Weights of a small mixture-of-experts language model, trained from scratch on English Wikipedia.
Size: 11 layers, 132M parameters.
Experts: 256 experts in each of 11 layers, 96 squared ReLU neurons an expert, 4 picks a token, a shared expert of 128 neurons.
Below are experts of layer 5 (counted from 0) of a mixture-of-experts language model. Rows are named router (the router's row for the expert), up (a neuron's input weights, with its number) and show model dimensions 112-223. Each number is 128 + 32 x the weight over its row's rms, rounded and kept within 0 to 255. Numbers have three digits each.
After each expert's rows: a language model's description of what the expert responds to. This comes from a sample of Wikipedia text that the model never trained on.

# expert 31
router:167151149096113106168128193139131130085108155138076134072127069116168092198122139150127168136132106125076179126118145160121138179187177143174120140104174122146132152156149141109105150163080139126111073136147087146112172126169072139027143136158126156114153135098115046121148085134125162135088046147143127137135109109071121102122134126080
up0:148130146067082123156129193179130144114185152125154143128120145133139173125123120156142137142139230157129139094113135084140107161130090124144119143076055083145148109170148138118120127166155106134123105135106164124118108119144113149135112141119075151181082100108116096081177129110086151114127113152129121118117140103129148103135166121183
Prepositions and article pairs like of a, for, by a, from, behind, often inside award category names such as Outstanding Performance by a Cast.

# expert 28
router:144155146058110138124117160124163146160148116073121096123093136113171124192141127154109083158129115079136226056111072154070138145139185152214084153151200134082137167148154178110180161135123100132095094168141097153106167131156122148078119126185141138154143142136130068138076140101161152112117118140154125089062165092123093157088132124069
up0:151173105112081047153127142135155183133160092081111128141095095150134128194170092133127114127145153161053168115181094140110062134172159131105130092175191125143132146126117137127189188144142121184081106189135110114091190111066192110073162067092165102156096072096133100094164118104138149112133172113121185120118114112113124129075080097107
The word "of" after quantity or type nouns (number of, group of, % of), plus nationality adjectives after "of" or "descent".

# expert 41
router:164128211118090105132117189078102122095160145111058162094141140087151142127189088133188109141102099117158186082106128109172183144122174130191121183081167184115146176173125159113129185136166102138124057122136086145105155109177134174088118095192129120129112111099139108146130099094140174107106097147121116118091107090062190128121110130121
up0:128102173151137127141122173136099125132143138109117119147106113150125136128164132141111105146209132116171163059147113104164130123142139183157134165151190155101185167087114130090143143179078083133102073109128111057130130112096159173107154123192163169137177173154122106116131125156157082094166076142161160098102071112104117107124126194139
Word-final i in foreign names like Timișoara, table pipes after names or numbers, and release-infobox fields like Original network.

# expert 35
router:160176159082083165127080174067116123126133195061096110057096098125120127168169148103142159158115161071125206078078124126117120126116165166185084124110155096146130169128104134141136167142137116085164042116104117145151125094149099188061146082161107121155114111185139103092136156091159181094127130164128079120063131094091151100108114171138
up0:107097157133038083133139102149113178095158165096123102084133128177146122121181162110160096133128079118118180101103111216100105114141130100102114104074162109162137069127109188085056155158177124096080090144169084101128136144095073166114102147154106120119185141115159136098090100120110074123111089107174143167100096159153111164099118131138
Pipe and semicolon separators between numbers in sports and statistics tables, plus the phrases there are and there were.

# expert 58
router:158141158087099113171127180109153185149154110104072127119156125114110137181146144131127136187158152113164205092144150137105153124142156169126091174123172125163167094179149168120100148144132122093126060116114118160132132085123113115085107154173103136150137104096147103081121087106130141065104081108151167099127157124039163110095136162115
up0:124176137069106133135098170218181135130064173163159160082141103144139111115107136122114074137121160092145180165134150129196180141101103074141116167128152084101125124145103116123106102104140157188062135125107009093158155163104140098116230146088061108179130166146111143149077116159114167122150103089125157101063106150084114123175107117088
Periods ending sentences, often fused with the last word (year., him., es.), plus "=" in baseball statistics abbreviation keys.

# expert 12
router:151134117101101092171105171127107150123132110084103167116109064115163128168181138141138146187078113130143171088075150108081137141145173180207125139111179108145173138188147207127136157112095134102122090152135105149155154125162110138061103146157113123078090115080110102129099111141154182135115077127114090075138095064043139140099157143131
up0:148129132118129133141127120098093175147172149197083107097064080150123100136091123160114163148138089150180108058177092124148077108074098168138122158125162156084151135189154159124099111152082117129131139086121079103155092118117081109121133155111138132086176112077141106084110133121173149125153126119122146195133118121107121191112162111091
Word-internal letters and diacritic pieces inside non-English, mostly Slavic, Turkish and Arabic personal names in rosters and tables: Zelezný, Maciej, š, č.

# expert 36
router:115144179122112143189153199115103139095137163109080114097113059118169120172186151115094147175148121109110182108146125155101136111189144138138134122106180145132132110130087148124132141136143107098140057135118084103095121109150117124061188139146128112139078068120120098124116095117153157128120088139131152107118124091045120139110129187093
up0:137097145153173131167145169165111094098135162167148090168153135044129166144152111153085106086110118114156111150110096074159172098154104155119082101123109164165113119171082187111091089128055154128151085145095160166143091188080020135101124139150124101162188110125122091099138092086118227109084100117168137120084125114149118123147157172187
First names or name pieces after list dashes or table pipes, plus blank goal-scorer lines, Binomial name, There, asteroid year digits: - John, Tom.

# expert 29
router:195123188115100112159152183079127141102175092131114103102143132107136091176128115133095134183101136154125152096161096083109124130116178151179129108136154151102137124182143117115129136110082144134134068139120072120121129109154130130071121128099102161106126077206131085091180106114142186057143126126116129101111099116060139128115129113124
up0:159162113115113155121152139152124144125201177133136169142081129127156099136155138160123111108030127150137134113138126103104183131114085140158111115098167165122136134137096134096186132153079143038090114151154095093172150116091152094118071118128183161102125076099127139109131161110094115126110123141124112120096071130164123137127111093191
Single capital letters starting words after a line break, table pipe, colon or dash, often L, in ship and military lists.

# expert 21
router:149142172071099103183161178130124179124132128092096149100130127117180135178084103143148121213150173108137211120114126089128137127100158136156106130096171110126135142161091154126133129162165106084128044125152092156084099125133134151088122148172147112142088103089121087078097133123125180075150113118099145140069134083059155112076172119130
up1:189144133114141111080141156160146133185146107095148186070111136096144109149135175127088153142093128123138142119113122139146123114140147085138057104166137124129159188141069142091164122119115155111112139116175097039126118097103069132111132112130156092134110091086161128119108134165156166163153149083107082201123078132115155123095115125101
Final words or endings of sports team, league and award names, such as Giants, Penguins, Awards, Cup, Championship, Billboard.

# expert 57
router:130131139114065157176176194093136151104113144069074110121129111100190156172117140144091133131141105112131223082129158131059122152164183141155141124122168181079111134154116117123144132133094126105101109120124128139094165138121105161095120097096138154101125122131153098111115151133120142094169079119127178125088098107059125145125129172091
up0:144171169156050174152129120079088136089140128188095131131110120162113137140156079129107154158129100206084118144090064080104151101118123167117111182077167132081079130138102136115115134115093118168054107135118069141169139140164132120133084118106146156091114121093196092159170101133156087130110126092163145050132180130091148163119114143154
Determiners and quantifiers opening a new sentence or clause, such as The, These, His, Its, All, Both, Another, seven.

# expert 11
router:146119130072077086165115219133134185125155099089067102081144083096206144163127138133085103151128130091109164098106075094138132160180159150155107160138180141113111131136105170161113106138131155105143104113126094159081130171141100168070138131207149145119140100153092095162145139177177088099134085138127129089134076110079141093096156123090
up0:103113164079135136089160157114092116122186097159100100100106051182139104187156089114131155133030087137116163124070128106145180094111103128093111109110176117151092105110087132092134118076073094185167065072158103133103094116167099074113129148095158180162135164102177099158128088136140115186115086152172099117140107107121162162155118123161
Closing quotation marks and parentheses ending song, film or book titles and quoted phrases, often in lists and tables.

# expert 61
router:205110145126065127160117180146101108131154103080086122116102101102141132108111124112113144177123158117137169097151146117089132146155177130168117149143136150112153141190061130158112123138113127129110081103153100098076145123127119162072117118162126167146122081158171094089125144118115176091143133131113138086121131112134156149065092113109
up0:117129161142084118072161133115153152097152093087086198134124120161159088138074125171098089121167158091105113098113139154169139099143182096143119120148123064184130087116124090163140121137154143171128123074130147101094127109140103150112200120190081143125146150041167117099069138148105102109107127115142095127149194136097168088132135125177
First digit of years, scores, vote counts and records, especially 1 and 0, in tables and parentheses, such as 1903, 0–3.

# expert 16
router:189103135090113102147132188168064173121143137090113164054111069108118128173135092130118136178109162129130214122104105127130142151118202177140129132103215124119153158184127130108152154115104116144110053130137097105145115097100070153072177076110112144126136140166151082134128112163128137081137058159111144131096102090067117158130170125131
up0:140075147114144133133097151117092081096140143169123107112165142097136111169129088162139073107155120107096121125141079155128138129173171131164117094200142159124086150101134125136110120086110138059123184108125060118115148138155072125080114074097104147096103143154116129151091196185159169103037158093098093130131142128139123151172138142101
Wiki heading markers and table syntax: == and === around section titles, |---| table separator rows, empty table cells, closing parentheses.

# expert 10
router:186105182145092127168122166137136140117191120121075148118103140063152108141154111131111079223113118119095199097121119130095076121145157174228149161090165151102106147139140149110121132137104107125112071115139102139154120113121117138069113092125088179130137065114094086122132082101170140060112079150108145095080115095080150177130104145090
up0:102145147118111069102134142070149148129117088068111155159153090134137152084123097152167110169131128170163196134123129096128143186169114115087115164117161167126163110152154095126181114114165104158101137183175108130091099149128153141119111116066141118112082141111116162152083112138132075122172067147097054113209227095113098155078094088118
Later digit chunks of long numbers in tables, coordinates, decimals, populations and ISBNs, such as 42.'03', 87,'900', 1.'9'.

# expert 59
router:167154171094122162142123155122151167093127147121077135117079107065175162158142105118118125155123163109154255058105121138131145158117161156170120180086194092072178139152088125119187133141139083124126067116155117117124131104141141125076092097152169154123064088105115085087100170085134141080156135140140148098101141109055124113092148152114
up0:151095105164115120105132146159090095075140135177094107133155065106118174098152109185082134132139166167132152139167100109117068069104109073111109193110138107132159106183122117099136118071148101139142092084082191116134158101123078120120141166161123113152149130085143078117160132128177108192094097105148086153067131099095044099064083129096
Time phrases and determiners before season or tenure nouns, such as during the, following, its, his, and the en dash in 1982–83.

# expert 62
router:187115161083094105156080189074097149127127116078070146113124129126100089171140105123107136203121099124151180122119100098134142151136173163175133154074176165103090139140100124099078128137124101147114070152130094129112147134161067196052156102106121136140105102150173069130147102147134127074129121143121131103093097122077137150093099117129
up0:088080191152114113151113125137180135062093126078068094134156161202155085150156115073093121141105112134153128107134108124125157125124158158152114161126121176119105117124164114094143086154080090142123086123157168118091147114162076163136136151136115145104149033144166066104154117121121109080119216126118101115096134172102141080128091089122
Latin species-name endings and author citations in taxonomy lists, e.g. -ensis, Premna w|ight|iana, Walker, 1866, Moore.

# expert 6
router:175112197099075125163142205117109191099136094156104143090162111102155119132143081135111110166148139112100185094108109155154160140177178165128102151117166187128089118142104116112136143113118118133109041125127100146122193061163130188094114097132113167153109113085082112129083136144148142135108098162143132098117173119064123115064123159090
up0:129150183112104104130130096109128165102141075135139181131167116080137173192173134123120169115163139107119169180106089178139101112163132104121094169109119150077171134151111115128090083157152093146184124141105103126085162178156188150122113104171131141126108054134139097113128107031212112107147101112088151092207131042112170112149074116109
Line-initial list or table-row tokens, words like Other or The following, plus numbers, counts and date dashes: - Notable, | US, six.

# expert 5
router:152104144115113116106097172156117136089183091113099166093144112143123122178113127110148137206131105096102166049138098154086163164134140159164090120077164171115113120144163120120091130135090189121121090161109143113162097082126093144082145059143092164092135091162136047130086129076142124107107083118146162088174161089088150167068098112098
up0:193148167107134171116125133197172155156114103088105196074190071130151096119135152126159188101080100121059154090141128132136174096089140137118097050155170117167157166093129150086135129110139086085152134120143146093110119156170128143081111148179119113105141134085130130170102145119145111156149160148161122075136130165112143187106117146155
Opening or middle stems of long Latinate words in technical or academic prose, such as calc, determ, integr, excav, isol.

# expert 25
router:175145177126117187166166176123118118109191075144096136093079151120109107146166129089120173210120130146149154081122093097116161171160170147183106142154194115131160107135152135089136095111130138101103070141109120083092138105125066171113093123155156134087129049157126073144105097104129223057123081059126177118141130095104145117050122127098
up0:153148119113165102185170140130093126154133100154023126126150077127116115136115117092123125167100134092083104087134072175090077150071109065145122088106179132123103142145122158131110117071123173159086097115114114131167138137093084146079139179113115184075120096101151114138136169118162115125114142104107185184141134078124120180106117158142
Word pieces with ec, uc, ov, inc, often word-initial, as in Bons-ec-ours, N-ov-ember, Luc-ille, inc-umbent, d-ocument-ed.

# expert 34
router:175098138045123158183129186095081167164189127142070130085130114103126125151127119117119104187142094091170154103139115096114140197154198202204140178106172163122120150118120106104120151107095147121102146120167130143115130119134113162089166097155105146131102085155131081100094150110168185116135117118131144083129116131075122132115120118103
up0:128118139122138106207143141152158113142148089099096129167171128144120078108096145104140141146108115202151154137122164165154132102160122156170107138128150161136134122094153147147145122122155145066104134099112135078093060156110078149121128165143107137132082095186024091121169093146170140113124159123072132128129145207142105171190161113112
Arabic and Hebrew script bytes, diacritic letters, and opening parentheses in name, etymology and pronunciation notes, such as "(s", "(m".

# expert 27
router:135114178080064141153112184098126109079140106115044133151117108112103142183135140152143166191120145100133160132093055111143169151144191137120092158105142136178086111115067146142171129149099118052167071135129118126121160087137181144093093111112155142138140067084127078119155149112125199118152083153117134098126100088078166169108122138080
up0:154089195035097144133066118136132137165126166158076148160102143193066129146148103137149136165152147126164122106119108137098112159146135186189079105113092140180065148140093158112134135101076120107192108094133140152124126107067187082108110194154147119103116096109105103097185174161114232100135102144209160099084101068083107131152146140143
Month names and day-of-month numbers in dates, mostly in tables and birth-date parentheses, such as January 4, March 22, May.

# expert 7
router:148105154059109133161132226107144177099136143099082169071127153120167124168198088132116130171127109041131170071055105086100139181137200152197121135100167196132090129111137150123086142114093132083110050124107118151081127111127107144064125118125112172142117089118142090105131103095105185130149140112098092094094103086083128131115138143119
up1:145157136088124125145144070136150116081172141109117181105117179161141182191164155110150161116173101142098169151119091136070197179125159118132133088165114130180116107107068140144140127150137182144203100050175126084132087132160154139127068097179108177166086128132142114122158157123091087165161124168151115156157144075064110108157147133142
Word pieces inside Latin genus and family names in species and taxonomy lists, such as Bru-ch-inae, Polyg-on-um, -idae, -seud.

# expert 46
router:149115142102080136152126150097143202102118118091057114114141099127129078147118099144101116188133158142095201120051087126111140171129170162212118127085183123094131168151081188072080131117131115122150062116135094126097121141146113222068107148157090128141162119113117068123050104137150128142156099114157161095080137071097112111100099184104
up0:132170131103096148140090150144118133102136068130166155102111152084124100131118137147115127139162100162148139128126081146046058120093187140077168175036146157102109170165095157151073086132169114113124152108087115135075145108158171136094167059128135093143186135154127120160134122136174096103141108137180113112070139104091142094105128133120
Sports competition words and cells in athletics and swimming results tables, such as Championships, metres, hurdles, Gold, Silver, 100.

# expert 30
router:172120107060096122158103159120156175128127156106093135137096108077158140147137123143092148162107136145142219129090088094083126139137227134193092136157160130123129158131135188133157157101125124084145056142101113177125119060176148147095126106174101099115126095133151076093147132154144147112167153141120095085102104094055164130075148114101
up0:114161118167139116160134189107150108159078124094113069155078099089126147142123186157124141116153051154163148119122168154108176124095150123202163108112151083136117175109161151102098193072146111166129092138144150151109051106147117149163107076146108090064134133196153086083156135143164200082159109165157103105117106130104139190116142107098
Final syllable pieces of non-English names of clubs, people and places, often in sports tables and lists: Lechia, Legia, Izzo, Kingston.